{"d_model": 160, "d_expert": 64, "activation": "squared_leaky_relu", "router_score": "softmax", "normalize_top_k": false, "lr_router": 0.00187, "batch_tokens": [65536, 131072]}
Below are experts of layer 6 (counted from 0) of a mixture-of-experts language model. Rows are named router (the router's row for the expert), up (a neuron's input weights, with its number), down (a neuron's output weights, with its number) and show model dimensions 0-159. Each number is 200 + 20 x the weight over its row's rms, rounded and kept within 0 to 999.
Before each expert's rows: "mostly gets" lists some tokens that are sent to it at least half of the time. This comes from a sample of Wikipedia text that the model never trained on.

# expert 4
mostly gets: " Mor", " Har", " And", " Mart", " Dav", " Sch"
router,165,217,202,219,203,211,177,235,225,199,207,213,217,197,180,167,155,182,232,202,205,168,170,193,198,172,185,210,152,194,177,206,235,150,157,189,235,179,203,189,195,204,193,181,182,186,188,243,231,199,208,199,202,206,173,211,191,184,245,228,204,176,179,185,223,201,188,186,175,206,206,194,206,174,201,193,222,203,181,204,213,197,197,197,198,222,180,184,179,209,186,245,221,216,172,180,184,201,200,197,191,195,173,174,145,200,234,220,232,191,223,204,193,170,201,202,199,190,209,193,195,189,241,163,220,201,196,211,185,214,235,210,179,178,200,218,179,211,215,214,203,187,183,207,203,209,191,236,215,190,202,209,147,201,203,206,195,205,200,199
up0,220,178,196,198,172,184,199,193,183,210,218,189,231,195,191,201,180,171,198,191,180,198,201,193,225,185,175,155,170,203,186,176,198,180,248,204,226,199,213,219,174,218,192,205,218,246,170,233,236,261,212,190,182,186,207,184,215,200,205,191,220,202,221,202,202,208,242,197,191,196,177,191,222,253,214,231,205,214,212,232,172,216,228,191,222,195,189,226,203,211,210,207,219,203,156,170,179,175,202,193,171,193,207,200,193,199,185,180,214,194,178,192,200,219,167,219,188,223,224,213,204,236,186,223,217,169,173,218,212,207,231,168,198,212,219,172,189,217,206,234,188,199,223,195,186,215,192,194,220,206,208,208,189,166,211,199,193,202,159,217
down0,189,196,173,186,165,183,189,215,190,191,166,191,191,202,215,190,171,205,186,234,178,189,185,178,195,216,227,184,219,181,180,220,182,224,193,183,221,209,232,189,193,223,171,203,174,208,220,176,234,161,175,160,194,214,193,183,203,204,185,229,164,195,195,205,202,190,200,184,197,174,231,230,195,202,178,187,248,150,180,232,196,211,215,199,189,215,220,189,193,215,215,174,197,240,177,200,227,217,168,235,210,179,214,199,195,211,200,212,190,213,188,205,195,238,176,186,191,182,194,190,246,193,179,190,198,198,202,191,194,194,228,216,209,197,208,157,260,202,215,252,210,214,221,204,205,211,160,193,185,191,203,190,205,180,187,178,195,197,210,182
up1,225,196,186,192,156,209,182,195,252,216,189,197,180,213,205,178,190,177,216,204,215,172,247,196,234,193,218,212,177,197,213,212,183,206,193,188,203,211,238,233,193,200,211,199,216,202,206,158,197,229,187,190,180,228,164,227,193,232,225,195,221,231,187,179,203,201,184,209,182,153,205,195,217,187,228,170,195,201,231,194,229,206,183,188,196,183,221,238,189,162,185,222,226,182,225,208,185,203,205,233,202,190,209,226,194,184,196,182,153,221,201,177,177,200,207,210,219,188,225,193,223,213,247,188,214,179,225,216,243,184,221,209,200,206,215,210,210,207,203,204,208,193,168,198,183,192,206,171,222,205,241,200,209,215,206,201,184,225,165,188
down1,169,224,184,209,203,195,236,207,219,232,206,194,174,192,191,190,189,233,195,214,224,180,216,192,165,157,185,202,213,195,193,207,189,176,198,194,198,191,201,162,241,201,213,216,205,227,199,194,141,196,235,218,206,246,206,200,218,161,172,198,194,173,194,182,205,252,230,238,225,218,192,200,187,172,203,207,218,207,228,181,190,191,245,181,195,198,182,194,213,203,191,213,199,174,228,187,188,168,192,187,205,214,236,233,213,202,213,187,177,193,219,175,201,195,208,192,200,186,206,197,173,194,193,156,210,219,184,206,218,206,192,227,181,187,169,213,169,159,199,191,212,202,178,225,219,211,207,180,232,224,198,208,218,212,176,210,169,182,215,189
up2,205,202,177,164,209,196,179,181,209,207,213,207,181,198,202,213,186,180,199,195,206,219,216,208,216,228,228,218,185,210,207,199,185,164,220,179,190,204,161,188,185,177,221,188,198,177,202,170,224,191,176,171,177,239,170,167,204,170,183,208,217,163,200,178,230,193,205,241,196,222,212,219,213,199,207,161,211,179,200,191,226,194,181,225,178,208,181,196,179,188,150,187,202,183,219,191,214,204,167,206,222,189,196,203,193,235,218,176,224,192,239,186,181,193,226,227,178,165,219,206,173,197,190,167,179,206,140,201,166,189,185,212,207,240,210,216,203,189,212,237,232,187,173,208,178,201,193,233,175,197,220,180,207,194,187,220,192,197,196,195
down2,193,199,190,190,184,208,164,204,159,178,199,219,212,196,225,228,205,202,209,208,210,186,212,232,200,211,215,218,202,211,228,200,229,228,202,205,195,194,176,198,203,207,189,202,210,173,207,199,175,184,207,209,215,173,199,162,212,197,207,195,264,179,230,184,228,210,234,192,190,179,232,171,199,179,182,189,192,217,200,205,189,227,224,230,210,234,223,211,201,176,212,227,199,173,254,203,241,206,241,215,210,230,199,174,212,201,223,188,180,192,176,252,202,197,234,202,203,208,207,214,220,201,200,201,150,216,204,233,180,215,202,179,214,187,165,218,197,202,228,208,181,180,217,202,183,173,213,210,206,223,198,194,215,173,163,184,188,167,195,171
up3,239,190,225,157,152,190,205,197,212,188,212,195,200,202,189,185,185,176,231,182,195,159,202,215,184,177,213,207,207,190,174,209,187,231,202,217,185,208,240,178,212,197,225,202,190,230,194,239,187,185,232,205,188,220,181,213,199,214,186,217,190,172,195,221,244,200,199,189,179,189,201,190,182,213,217,184,220,209,210,223,216,246,170,214,190,225,170,195,194,207,216,192,181,196,215,212,202,201,211,190,209,212,184,186,183,193,205,195,216,214,201,203,185,211,170,195,215,184,177,219,210,224,232,218,219,142,213,190,192,253,252,218,174,184,188,242,196,233,191,192,185,189,224,206,194,238,203,194,210,229,178,200,213,247,185,189,184,224,218,194
down3,196,192,211,203,184,208,175,191,200,216,203,185,216,149,238,193,221,167,197,148,200,227,241,208,221,157,214,181,179,212,191,203,230,181,207,191,234,183,184,190,174,190,189,208,214,164,212,200,230,198,211,196,188,220,164,198,221,236,195,186,220,236,220,172,205,218,172,235,192,237,177,227,224,180,184,213,205,207,186,180,178,220,200,203,212,184,163,178,213,206,233,239,212,185,215,188,201,210,212,211,185,231,228,193,178,214,187,206,207,184,179,211,188,223,226,214,215,239,182,187,209,180,206,191,180,212,193,219,197,182,200,187,173,180,180,213,233,197,159,185,186,169,233,199,217,184,221,240,196,182,194,192,189,200,215,201,198,210,188,190
up4,196,195,190,172,155,175,197,205,190,202,201,229,196,188,203,224,209,167,208,213,206,174,206,174,203,207,196,161,211,205,178,201,230,218,228,197,205,159,181,197,190,211,201,227,215,165,167,228,205,202,206,205,194,187,177,224,210,204,213,204,212,207,198,193,175,213,176,173,211,225,193,172,155,200,213,173,197,202,204,215,202,252,217,163,211,179,190,222,172,160,185,210,195,192,182,198,196,171,210,181,180,183,177,199,177,196,186,198,227,187,189,223,174,180,185,223,191,217,195,201,210,186,239,207,221,170,249,230,180,201,191,208,184,169,191,208,209,209,211,197,172,176,155,148,197,192,198,166,191,218,237,219,178,226,171,187,217,205,193,191
down4,188,218,219,198,184,226,168,208,204,179,222,204,171,192,198,229,220,227,187,224,164,190,201,217,213,174,218,190,233,174,202,188,203,228,204,260,198,202,170,231,182,200,219,201,209,192,185,207,226,194,206,194,181,193,192,159,218,193,187,174,190,164,187,214,194,198,183,228,189,191,208,222,211,203,230,216,197,196,218,218,229,179,194,171,196,192,200,182,153,199,201,214,217,188,155,223,174,237,171,172,185,192,219,189,179,212,172,180,203,172,189,181,207,210,161,200,200,238,209,187,216,213,157,222,204,201,224,185,242,191,188,173,205,221,209,178,207,215,183,191,198,191,213,244,195,223,211,158,183,215,201,196,165,216,190,200,204,203,229,187
up5,202,198,166,239,183,227,163,182,197,190,173,203,186,224,224,213,212,167,221,208,229,211,221,228,219,190,226,211,167,222,209,225,215,171,187,208,210,186,221,181,196,183,213,208,154,202,178,186,215,209,198,226,166,207,208,209,224,217,237,176,184,233,188,172,214,179,183,174,161,182,214,199,199,162,231,206,258,201,197,197,210,167,187,212,192,206,212,196,207,185,223,210,205,189,181,211,216,201,201,182,223,174,157,208,186,202,168,222,200,200,224,190,210,199,234,208,206,186,184,199,199,215,183,205,184,193,203,211,197,224,236,194,209,158,185,199,201,176,209,255,210,209,194,182,164,172,189,184,222,208,235,195,198,222,214,210,202,224,192,218
down5,188,183,184,216,204,193,221,189,183,199,218,226,180,236,178,181,209,232,243,163,193,191,221,217,178,170,190,177,203,225,206,185,180,166,197,226,185,205,182,168,205,196,192,174,196,248,191,217,201,207,249,216,213,201,212,235,221,181,166,182,219,201,214,222,199,210,176,187,181,204,204,214,197,190,203,226,216,201,186,164,194,174,206,204,198,203,192,213,213,151,220,202,222,182,199,192,198,167,195,209,207,191,210,231,178,189,232,206,214,194,227,216,199,179,197,165,177,159,149,229,202,187,219,206,247,196,190,202,185,198,192,219,208,185,170,215,177,172,221,172,202,216,206,225,208,201,216,194,209,164,211,204,162,217,213,232,221,176,204,217
up6,182,192,205,169,214,209,233,238,215,217,187,184,180,181,176,229,188,227,186,196,195,211,188,187,191,232,210,214,191,167,200,225,224,184,188,254,208,154,208,177,199,200,249,159,189,219,214,216,212,200,225,202,193,196,187,173,225,198,185,193,196,163,161,215,209,209,181,175,195,210,208,214,206,219,215,221,204,221,239,189,208,197,231,189,190,192,178,182,214,207,230,217,175,205,232,190,209,237,177,218,190,208,220,178,204,214,196,195,170,186,229,175,184,206,244,224,223,200,196,207,193,189,212,232,198,151,168,196,225,215,233,195,156,208,202,217,187,206,206,202,191,221,193,204,227,220,182,212,192,176,217,217,190,186,220,228,202,211,194,183
down6,236,214,210,176,205,168,199,213,211,225,223,214,225,238,241,228,173,182,195,165,186,201,190,154,194,154,204,188,217,187,223,206,208,208,191,178,192,196,214,183,191,184,214,156,178,217,196,212,196,229,180,191,204,198,199,204,197,237,188,202,219,235,181,198,171,196,214,197,200,219,224,215,183,182,205,210,211,193,175,192,192,209,195,217,190,178,224,194,237,183,232,151,195,229,157,216,166,186,182,199,191,197,221,181,206,234,191,213,186,207,166,216,207,189,210,207,221,204,187,197,228,199,189,223,224,213,234,178,151,199,191,211,214,223,209,175,237,225,218,205,235,213,229,193,205,205,179,230,182,191,211,186,209,204,210,231,200,228,217,194

# expert 156
mostly gets: " All", " Hol", " Red", " Record", " Em", " Gold"
router,193,228,183,201,203,184,182,212,208,204,219,212,200,207,163,172,181,166,212,204,209,204,201,230,215,213,212,200,152,176,194,166,222,182,202,201,251,194,201,185,189,219,190,189,182,191,181,199,219,193,193,200,182,178,167,236,197,180,217,218,188,192,178,200,219,196,224,152,191,208,207,186,192,160,202,173,234,183,192,221,200,193,212,214,163,221,185,207,161,228,156,212,214,200,176,180,167,228,216,188,200,166,170,206,156,188,241,209,207,159,203,190,212,185,222,203,202,211,205,196,215,181,227,154,226,204,194,244,202,212,227,208,174,212,193,195,198,200,202,215,202,204,198,221,205,198,195,229,238,214,168,210,169,175,207,188,210,210,203,188
up0,176,211,226,186,178,172,171,195,181,222,222,196,191,148,202,197,219,161,207,210,188,230,196,152,163,168,226,236,215,213,212,198,188,194,225,192,216,208,222,174,204,201,235,209,205,180,194,206,196,190,215,259,164,195,181,212,216,235,173,217,236,208,173,188,215,210,211,202,204,182,187,207,195,177,193,201,217,206,221,216,191,166,209,194,200,210,214,210,197,192,181,217,180,219,173,174,209,160,192,187,226,218,184,211,230,214,187,193,206,172,194,235,179,187,156,172,228,204,191,188,200,165,223,240,194,188,204,195,205,188,213,182,190,218,183,198,209,217,219,228,151,212,194,193,220,230,214,179,195,197,214,194,210,230,202,185,181,193,209,205
down0,186,178,218,157,208,217,187,181,185,213,224,212,190,151,230,214,216,204,217,174,202,170,205,195,216,189,210,192,201,237,224,184,211,170,197,186,210,218,197,175,192,162,214,197,210,157,212,207,172,192,199,179,221,212,228,173,198,218,180,217,211,173,199,214,189,209,177,197,196,163,200,169,186,227,211,201,203,218,224,192,198,175,202,234,183,207,187,223,225,199,208,197,181,207,171,148,186,212,194,160,181,221,224,208,193,160,218,212,211,201,227,219,159,237,220,213,215,211,195,181,205,200,209,219,216,204,193,193,232,210,207,185,231,190,227,195,210,220,206,206,181,206,218,220,172,192,179,185,152,227,178,205,176,213,178,219,213,195,195,145
up1,212,199,197,182,216,190,225,194,185,239,231,206,170,192,215,197,200,205,186,187,185,181,196,241,220,174,207,229,202,180,161,196,208,219,202,199,217,232,160,223,200,242,201,219,209,209,209,231,178,184,185,234,209,188,203,152,197,200,203,186,199,182,205,191,204,181,207,228,156,220,209,214,188,196,246,218,196,186,209,222,229,189,193,201,228,233,197,228,212,213,199,203,229,170,180,191,204,202,191,220,205,193,232,189,202,193,171,206,184,199,190,212,224,196,199,197,201,172,189,181,189,209,193,223,227,228,186,208,172,230,191,180,217,152,202,210,226,204,235,183,184,204,200,216,198,150,174,176,165,172,244,222,166,192,224,213,195,201,189,228
down1,202,170,192,222,201,226,176,188,183,199,189,205,204,230,200,172,236,205,198,175,232,214,219,170,219,190,191,220,199,233,205,218,202,193,202,189,189,201,210,184,178,210,230,243,204,215,233,202,224,167,202,221,185,211,188,159,209,203,197,201,215,214,203,196,204,221,233,170,225,210,206,171,188,195,195,218,217,194,220,209,193,157,204,199,201,217,185,200,229,204,226,220,181,202,191,166,241,209,219,223,206,206,163,212,219,213,214,190,207,201,190,224,205,206,223,196,221,258,206,183,196,202,184,209,216,198,218,188,172,194,212,180,207,198,207,244,177,227,159,190,202,194,183,201,190,225,152,246,215,135,164,205,211,228,193,220,201,194,200,194
up2,233,222,176,176,219,182,172,200,185,223,191,206,177,212,205,154,220,188,179,193,227,171,208,207,212,216,211,212,218,140,186,196,208,245,235,228,208,206,205,177,186,220,164,206,203,168,178,188,220,183,215,191,202,190,190,185,213,193,193,198,263,195,201,215,193,206,207,175,217,199,176,175,194,194,202,240,146,157,207,210,185,175,212,210,200,169,203,208,169,209,230,194,194,210,192,174,171,178,187,188,187,181,229,204,194,212,199,176,198,206,184,193,208,159,179,203,210,218,166,207,199,187,183,230,185,184,206,182,187,214,175,210,195,223,190,190,176,198,226,221,208,206,219,186,177,228,204,234,204,183,228,178,198,208,184,191,203,171,181,177
down2,169,207,169,193,190,174,190,213,220,196,227,209,179,189,198,216,209,173,238,220,219,224,192,158,180,216,227,181,193,220,204,185,230,182,224,226,181,221,193,206,201,186,213,176,180,179,218,163,205,197,216,201,177,205,172,174,187,162,225,202,211,182,198,187,194,200,238,175,187,178,220,184,212,180,202,210,211,215,150,193,194,233,239,211,199,195,187,224,211,200,239,207,190,198,243,197,206,180,159,188,200,211,184,249,211,205,191,209,182,178,211,235,209,214,189,210,225,199,215,213,195,230,201,227,206,197,205,171,174,213,207,197,177,219,153,178,193,231,198,225,220,218,209,206,222,192,218,208,206,172,218,197,196,210,177,188,172,199,165,162
up3,181,232,210,152,175,201,225,167,208,179,180,215,179,196,194,204,174,181,182,187,187,200,193,187,213,224,223,194,219,199,215,215,205,223,225,196,209,211,239,184,217,221,177,191,187,188,200,172,179,184,227,196,206,189,188,205,188,173,183,203,197,212,201,181,159,208,225,200,197,239,198,196,191,211,157,236,210,219,195,158,193,186,183,189,220,196,226,199,135,222,192,256,201,205,184,201,163,198,217,219,201,216,170,217,217,217,176,153,190,219,195,184,196,220,183,190,200,210,216,192,211,180,181,202,208,183,214,209,192,198,213,197,214,187,211,206,174,217,246,200,233,206,208,227,169,192,175,180,213,179,206,201,188,219,197,168,194,200,143,204
down3,187,191,229,187,169,208,197,208,180,191,192,206,233,178,200,190,220,184,206,208,219,228,171,199,193,185,187,194,200,180,168,252,175,198,189,185,210,182,196,227,147,191,219,210,216,215,225,217,192,166,202,193,221,167,207,183,212,155,176,198,165,183,215,220,243,201,219,178,160,220,167,166,181,238,189,201,211,199,178,204,211,207,166,247,196,201,196,211,230,233,218,224,218,188,212,185,208,203,186,218,189,195,210,188,203,202,180,181,182,201,181,193,202,198,193,207,228,229,225,223,202,221,188,185,237,210,217,206,213,185,170,200,209,181,174,215,172,225,229,194,216,170,220,196,213,191,166,183,199,201,223,203,234,220,234,195,224,212,197,217
up4,232,208,170,192,223,207,212,178,196,187,202,173,188,186,178,184,178,205,210,166,214,210,199,205,196,207,234,151,192,205,218,184,173,207,161,206,205,188,193,187,218,196,190,181,192,206,204,226,174,205,186,165,175,242,211,183,211,220,226,200,181,216,189,189,220,203,197,204,191,217,193,199,191,208,189,177,186,222,191,176,204,203,170,203,229,137,193,192,176,159,209,214,162,190,211,187,234,215,205,209,183,226,164,214,199,204,184,190,189,205,224,221,218,240,194,191,174,234,195,197,163,210,207,206,184,219,198,217,140,216,215,216,175,212,175,221,185,178,224,168,228,199,174,223,210,166,200,192,193,173,195,220,185,213,194,222,223,241,197,197
down4,215,189,223,174,233,218,193,211,199,174,222,202,210,211,180,208,232,182,193,188,232,224,225,193,197,179,193,165,200,196,205,195,184,167,222,208,200,206,190,216,193,194,225,178,194,199,233,201,183,158,191,197,188,205,215,201,201,187,168,186,220,214,227,248,200,203,207,223,210,215,192,215,214,185,207,171,213,242,227,199,196,192,193,223,196,194,207,200,195,197,234,198,220,203,183,204,235,237,214,203,200,174,198,216,189,216,183,229,169,207,203,186,172,223,195,198,210,191,178,189,226,221,214,152,198,209,184,241,199,212,207,208,218,213,183,168,175,189,153,197,216,197,183,214,235,190,227,205,197,197,172,180,206,202,151,220,261,258,201,211
up5,225,260,183,187,177,208,219,201,200,208,168,166,187,168,208,222,263,184,207,215,207,178,205,209,209,205,209,215,184,187,202,202,196,174,203,169,226,229,190,215,219,197,154,208,216,224,242,178,200,178,207,194,205,176,215,208,194,207,216,200,220,225,185,215,163,236,200,193,208,213,182,206,181,250,179,221,195,224,204,213,194,207,180,201,226,131,188,194,176,179,200,215,204,210,222,195,185,224,213,191,192,239,192,209,196,177,179,179,225,203,206,188,207,204,226,223,200,215,224,211,212,202,205,191,203,192,213,213,198,186,210,156,215,177,213,176,209,224,189,225,216,205,200,226,215,214,232,229,197,180,197,177,174,189,186,180,199,228,179,183
down5,218,223,204,156,188,205,166,197,238,195,188,170,177,184,176,195,211,182,206,181,206,193,182,211,181,190,190,169,186,180,190,159,183,187,186,187,209,199,179,199,202,225,206,161,233,178,196,178,220,195,178,211,188,193,196,211,184,195,153,166,189,181,244,206,185,207,204,216,219,223,196,199,167,200,213,186,238,213,194,168,169,215,194,211,213,171,196,194,184,212,199,189,211,219,216,201,229,203,229,205,187,221,199,191,175,198,207,211,147,171,162,257,211,169,192,200,189,224,200,188,205,206,190,189,199,214,203,200,207,211,196,199,180,170,187,194,158,179,226,207,170,189,199,217,195,162,227,175,236,169,222,197,217,196,222,210,237,222,198,210
up6,186,218,206,190,227,215,196,198,197,174,207,189,177,198,210,182,257,201,185,208,214,165,210,222,198,196,228,217,203,206,212,207,184,228,221,179,187,199,213,188,212,179,188,172,206,209,216,177,230,189,245,184,218,148,208,217,177,221,221,224,230,205,190,213,206,235,211,201,210,209,157,153,161,193,190,207,214,184,170,198,203,216,191,181,219,174,194,204,197,173,212,194,222,205,205,218,191,211,193,201,207,221,193,201,218,184,198,225,245,188,210,196,207,197,201,233,212,220,221,205,170,217,211,184,208,179,214,161,209,244,199,172,218,205,168,216,164,205,171,234,213,210,177,191,210,226,231,162,191,161,219,179,200,192,171,172,196,180,212,209
down6,186,245,208,162,211,229,221,199,213,193,202,194,164,215,216,181,201,183,213,195,212,198,179,192,205,207,236,184,242,205,207,192,189,238,191,167,174,172,232,225,210,204,187,169,195,212,191,189,211,196,199,171,190,173,200,196,186,200,212,188,205,174,239,216,197,206,217,189,200,188,187,228,169,205,244,212,203,174,187,192,181,214,207,170,185,177,203,213,216,180,228,202,176,204,207,193,265,211,224,222,226,198,213,198,181,196,204,198,143,197,206,189,206,224,210,168,169,189,219,203,210,216,179,185,186,218,192,191,220,175,216,198,168,203,194,223,159,217,190,250,204,228,197,181,214,202,227,200,211,161,237,172,211,212,217,177,207,214,206,203

# expert 58
mostly gets: " L", " Z", " z", " l", "L", " X"
router,162,230,193,203,195,203,179,205,226,177,209,177,195,198,155,169,201,183,194,197,212,192,166,226,192,187,185,204,178,173,193,185,202,171,177,195,215,200,229,205,183,206,178,193,197,185,224,225,238,191,190,238,212,158,160,213,177,214,243,228,196,167,185,201,216,220,172,208,191,185,213,164,201,207,191,195,212,199,178,185,210,202,196,232,184,196,187,180,180,224,188,227,211,200,182,179,174,197,232,171,193,174,173,208,153,208,223,210,222,185,222,180,188,191,226,207,196,187,200,202,217,168,215,153,199,208,219,223,199,182,239,234,189,193,204,192,184,222,185,196,200,178,175,237,187,211,162,197,215,188,199,194,183,191,233,174,216,178,219,195
up0,238,195,221,235,200,198,197,184,179,204,202,208,207,214,239,236,187,219,188,205,189,182,188,213,230,197,228,194,163,188,221,227,192,224,200,225,202,200,218,223,195,223,185,196,198,220,187,211,219,236,164,222,175,234,207,209,199,237,172,210,210,225,186,189,196,199,166,184,161,202,181,204,193,201,195,187,219,177,198,213,209,203,185,173,180,228,206,191,207,199,222,202,224,182,241,231,178,185,208,188,187,208,205,233,183,199,246,226,211,207,215,247,201,180,186,192,209,186,200,204,201,196,200,219,225,222,205,213,195,207,165,223,215,223,152,197,199,241,233,216,187,183,185,177,222,183,199,204,211,226,233,167,176,220,213,240,170,193,189,178
down0,184,174,195,243,235,208,213,196,197,232,182,164,244,180,176,195,205,205,199,198,230,224,193,203,202,183,156,179,165,217,173,230,182,207,160,207,203,260,210,233,170,193,212,210,222,189,191,228,197,214,213,209,198,204,210,238,202,197,198,215,202,210,200,223,192,228,234,210,207,182,190,171,236,211,214,208,218,185,210,220,217,202,192,198,188,210,203,209,220,185,173,208,190,203,183,186,176,234,205,197,223,203,225,222,237,217,244,212,192,205,216,216,172,188,236,182,221,231,184,181,214,225,204,164,223,191,191,200,156,172,196,194,199,218,201,182,176,217,203,207,204,203,216,233,207,214,186,188,213,211,210,168,207,221,198,229,173,211,202,209
up1,183,188,179,187,156,172,189,183,169,196,211,216,260,203,203,170,208,172,243,210,225,176,230,204,197,201,222,169,180,206,174,199,189,207,165,232,198,193,178,159,189,216,189,196,198,199,223,198,195,193,166,173,190,221,202,212,205,192,198,204,194,185,202,181,194,210,193,194,189,189,188,206,181,187,216,177,208,228,220,199,194,206,197,243,194,214,209,216,177,206,190,204,197,202,193,167,225,195,170,215,193,191,216,229,185,171,206,218,200,198,204,176,191,275,227,202,188,200,206,218,243,232,221,232,179,231,194,209,207,194,224,222,204,206,216,207,212,183,190,212,189,191,238,213,191,193,201,196,216,182,226,216,210,188,165,215,229,246,187,163
down1,217,227,198,225,177,194,199,213,196,213,178,197,213,194,219,200,218,216,201,181,194,177,215,169,216,185,191,176,208,215,210,191,198,198,203,221,215,175,176,201,191,202,227,208,180,190,180,178,182,204,166,176,228,198,156,215,214,197,153,189,211,183,204,207,182,194,170,227,191,202,211,181,222,203,205,177,190,208,219,214,176,217,245,177,250,201,178,204,215,179,172,188,209,214,185,205,201,183,189,218,210,227,204,174,160,188,190,174,192,161,208,169,205,180,194,203,181,165,208,224,230,188,204,242,184,185,230,203,166,213,206,192,213,184,259,212,165,192,213,214,230,212,193,178,184,227,179,195,180,168,192,232,188,204,193,245,235,209,220,193
up2,183,174,246,190,201,209,205,182,177,181,188,197,193,201,189,193,213,154,214,193,237,199,232,200,169,170,186,175,179,173,205,186,203,197,172,182,188,209,199,201,176,227,210,218,189,230,212,172,216,175,188,190,208,167,205,224,215,196,190,178,224,234,208,198,179,185,210,207,200,198,207,224,193,195,183,195,234,202,189,229,220,183,205,200,170,186,192,183,177,194,177,216,206,203,200,202,203,222,168,198,206,215,257,187,220,202,178,201,176,206,219,209,219,182,192,204,204,203,210,207,211,195,190,200,244,200,208,214,221,174,163,194,187,206,184,164,228,165,181,171,200,162,216,231,166,166,163,218,209,240,226,196,204,217,208,167,251,205,182,176
down2,172,203,218,173,238,205,192,200,181,174,209,162,198,195,205,191,223,219,163,198,205,211,205,163,210,201,201,229,207,229,214,202,198,190,197,194,170,234,248,226,222,219,164,201,219,177,212,219,198,194,203,238,191,218,185,180,236,197,203,197,170,175,212,194,182,193,212,172,203,240,220,263,205,207,170,180,181,190,206,203,227,197,192,187,215,226,234,203,178,218,203,177,184,196,203,196,223,201,207,236,192,219,218,200,205,220,223,210,179,239,199,206,192,195,205,174,222,179,189,196,201,237,195,175,182,189,235,198,208,211,205,201,199,180,169,181,227,200,177,225,184,172,207,171,189,214,177,213,176,205,172,203,223,162,214,153,219,215,199,199
up3,207,186,230,214,212,200,224,197,219,186,186,204,215,215,201,222,177,174,188,203,211,198,194,231,175,194,168,167,154,192,202,207,179,201,219,201,190,210,217,185,193,167,207,151,190,210,210,218,198,241,188,173,203,218,211,211,185,190,196,286,200,233,187,169,216,186,183,163,226,217,199,203,213,182,200,181,203,197,194,161,140,188,184,196,178,195,219,213,197,222,215,228,204,203,174,202,207,227,200,192,210,193,193,185,196,200,199,236,215,196,228,235,201,227,205,182,221,196,174,196,232,188,175,185,162,214,202,184,183,208,202,198,204,205,186,172,182,191,186,198,196,207,167,200,193,203,207,208,204,194,232,188,221,154,168,182,181,198,194,164
down3,240,182,174,239,167,215,215,204,160,202,214,211,181,207,188,202,230,175,188,226,202,200,171,205,173,196,180,234,175,209,206,235,239,224,179,224,242,237,219,209,218,236,187,178,185,185,226,172,179,186,208,189,214,196,208,203,164,178,192,187,195,175,208,190,238,210,180,183,214,203,199,220,196,193,220,179,178,201,219,200,198,206,195,199,213,226,259,214,181,236,178,204,200,182,183,198,205,226,187,218,200,188,211,201,168,219,214,220,212,218,207,209,173,209,186,193,210,224,200,215,195,205,203,196,163,254,203,171,198,178,223,223,153,189,189,202,218,197,171,182,218,202,207,190,174,204,238,182,194,192,220,214,219,206,217,201,193,195,189,181
up4,174,240,204,227,210,221,189,206,211,216,201,200,206,193,178,187,197,177,190,207,172,203,187,217,197,200,232,183,195,163,208,203,170,218,202,178,201,196,215,184,222,195,180,202,209,228,206,222,200,182,232,167,209,195,208,226,174,211,188,212,209,246,183,213,209,219,169,157,204,202,190,164,206,188,187,228,186,235,207,190,185,210,179,215,193,164,193,209,236,203,209,189,183,164,182,158,220,197,226,209,194,192,206,164,207,199,284,238,209,215,243,186,197,203,196,203,215,221,179,192,190,199,191,223,206,191,208,160,186,242,176,216,208,194,206,221,182,188,178,191,197,184,167,197,169,197,211,193,206,173,212,225,221,218,172,197,180,208,217,196
down4,207,181,185,206,219,169,211,212,208,206,233,226,177,218,215,227,214,186,223,189,188,193,202,197,196,172,239,186,214,193,195,226,207,207,204,147,203,198,203,215,173,176,196,202,182,178,183,182,213,168,215,188,211,206,207,203,197,223,209,163,216,204,201,207,226,185,167,215,162,169,226,219,152,190,202,233,218,160,232,187,226,218,209,205,156,190,242,188,184,190,227,208,213,187,166,172,186,169,203,209,184,188,221,192,190,208,152,205,197,187,188,220,206,212,191,225,187,183,194,219,181,230,236,226,188,169,188,191,225,199,186,194,229,196,233,195,180,170,212,192,189,223,200,180,188,188,196,171,226,209,208,219,179,211,198,203,163,177,210,176
up5,152,191,199,232,165,197,200,220,204,197,194,194,209,222,186,222,183,184,213,185,175,202,171,181,218,226,229,215,207,184,188,208,223,230,190,170,207,197,210,223,215,204,161,217,188,231,214,213,179,201,227,185,230,158,211,206,209,165,192,196,179,184,200,192,195,183,218,227,210,209,197,209,219,178,208,194,190,210,215,183,201,189,223,240,186,203,206,191,244,221,195,249,196,217,208,169,228,174,196,197,171,202,194,171,191,187,206,167,185,234,193,207,193,169,140,196,201,216,206,184,205,224,218,198,192,199,204,167,177,251,201,186,177,192,216,204,173,198,197,193,198,195,206,172,197,148,145,179,224,182,201,198,199,206,210,223,190,208,198,218
down5,177,177,202,191,216,186,218,168,225,164,214,215,189,177,211,230,194,222,198,187,186,179,218,177,197,193,204,144,203,179,184,206,153,196,210,180,158,181,200,231,196,191,208,189,176,177,184,221,212,200,211,199,246,183,178,198,210,200,215,208,190,224,202,182,183,182,181,220,199,204,210,228,161,201,155,216,194,180,206,218,235,223,209,178,155,207,187,198,220,196,228,162,173,206,187,180,209,234,218,197,209,188,190,173,227,202,183,177,177,226,153,228,199,229,203,213,218,208,218,202,194,143,190,204,206,160,225,219,204,196,179,196,216,215,176,211,213,189,200,172,210,191,229,221,205,198,209,190,225,178,225,208,198,207,183,206,193,214,197,192
up6,190,215,203,196,192,186,189,175,197,251,181,198,193,201,211,195,198,184,199,202,211,204,238,191,196,210,173,199,209,196,205,172,212,171,242,213,212,215,204,195,165,179,201,193,201,194,196,214,211,250,182,173,199,173,177,226,199,205,206,188,189,189,210,208,225,206,180,184,189,219,220,220,198,210,226,179,180,238,204,159,192,166,252,172,196,206,181,199,192,182,162,185,220,208,152,170,219,207,216,194,223,208,195,217,203,193,189,224,216,162,201,186,176,188,222,175,175,207,208,196,223,246,208,202,175,223,192,206,211,189,223,229,186,219,224,204,157,181,189,235,189,202,187,221,145,212,179,176,198,210,215,225,229,191,175,201,208,238,197,210
down6,199,195,202,213,189,168,182,219,191,216,208,205,205,212,221,242,193,195,202,188,224,168,202,143,208,157,178,215,198,209,246,223,177,205,200,218,189,181,216,184,201,225,228,217,197,223,209,175,195,222,171,241,220,188,199,207,226,220,230,198,164,195,232,220,195,187,205,189,201,177,203,223,181,210,149,194,218,220,189,182,182,185,203,192,206,191,190,223,198,199,185,202,184,192,189,182,156,201,220,210,199,224,197,176,174,174,210,172,174,171,176,181,226,201,207,172,178,163,183,228,221,190,179,223,203,191,233,216,181,207,213,190,220,201,198,239,168,194,215,209,200,214,195,245,201,210,191,231,186,212,201,208,183,209,179,202,237,176,225,176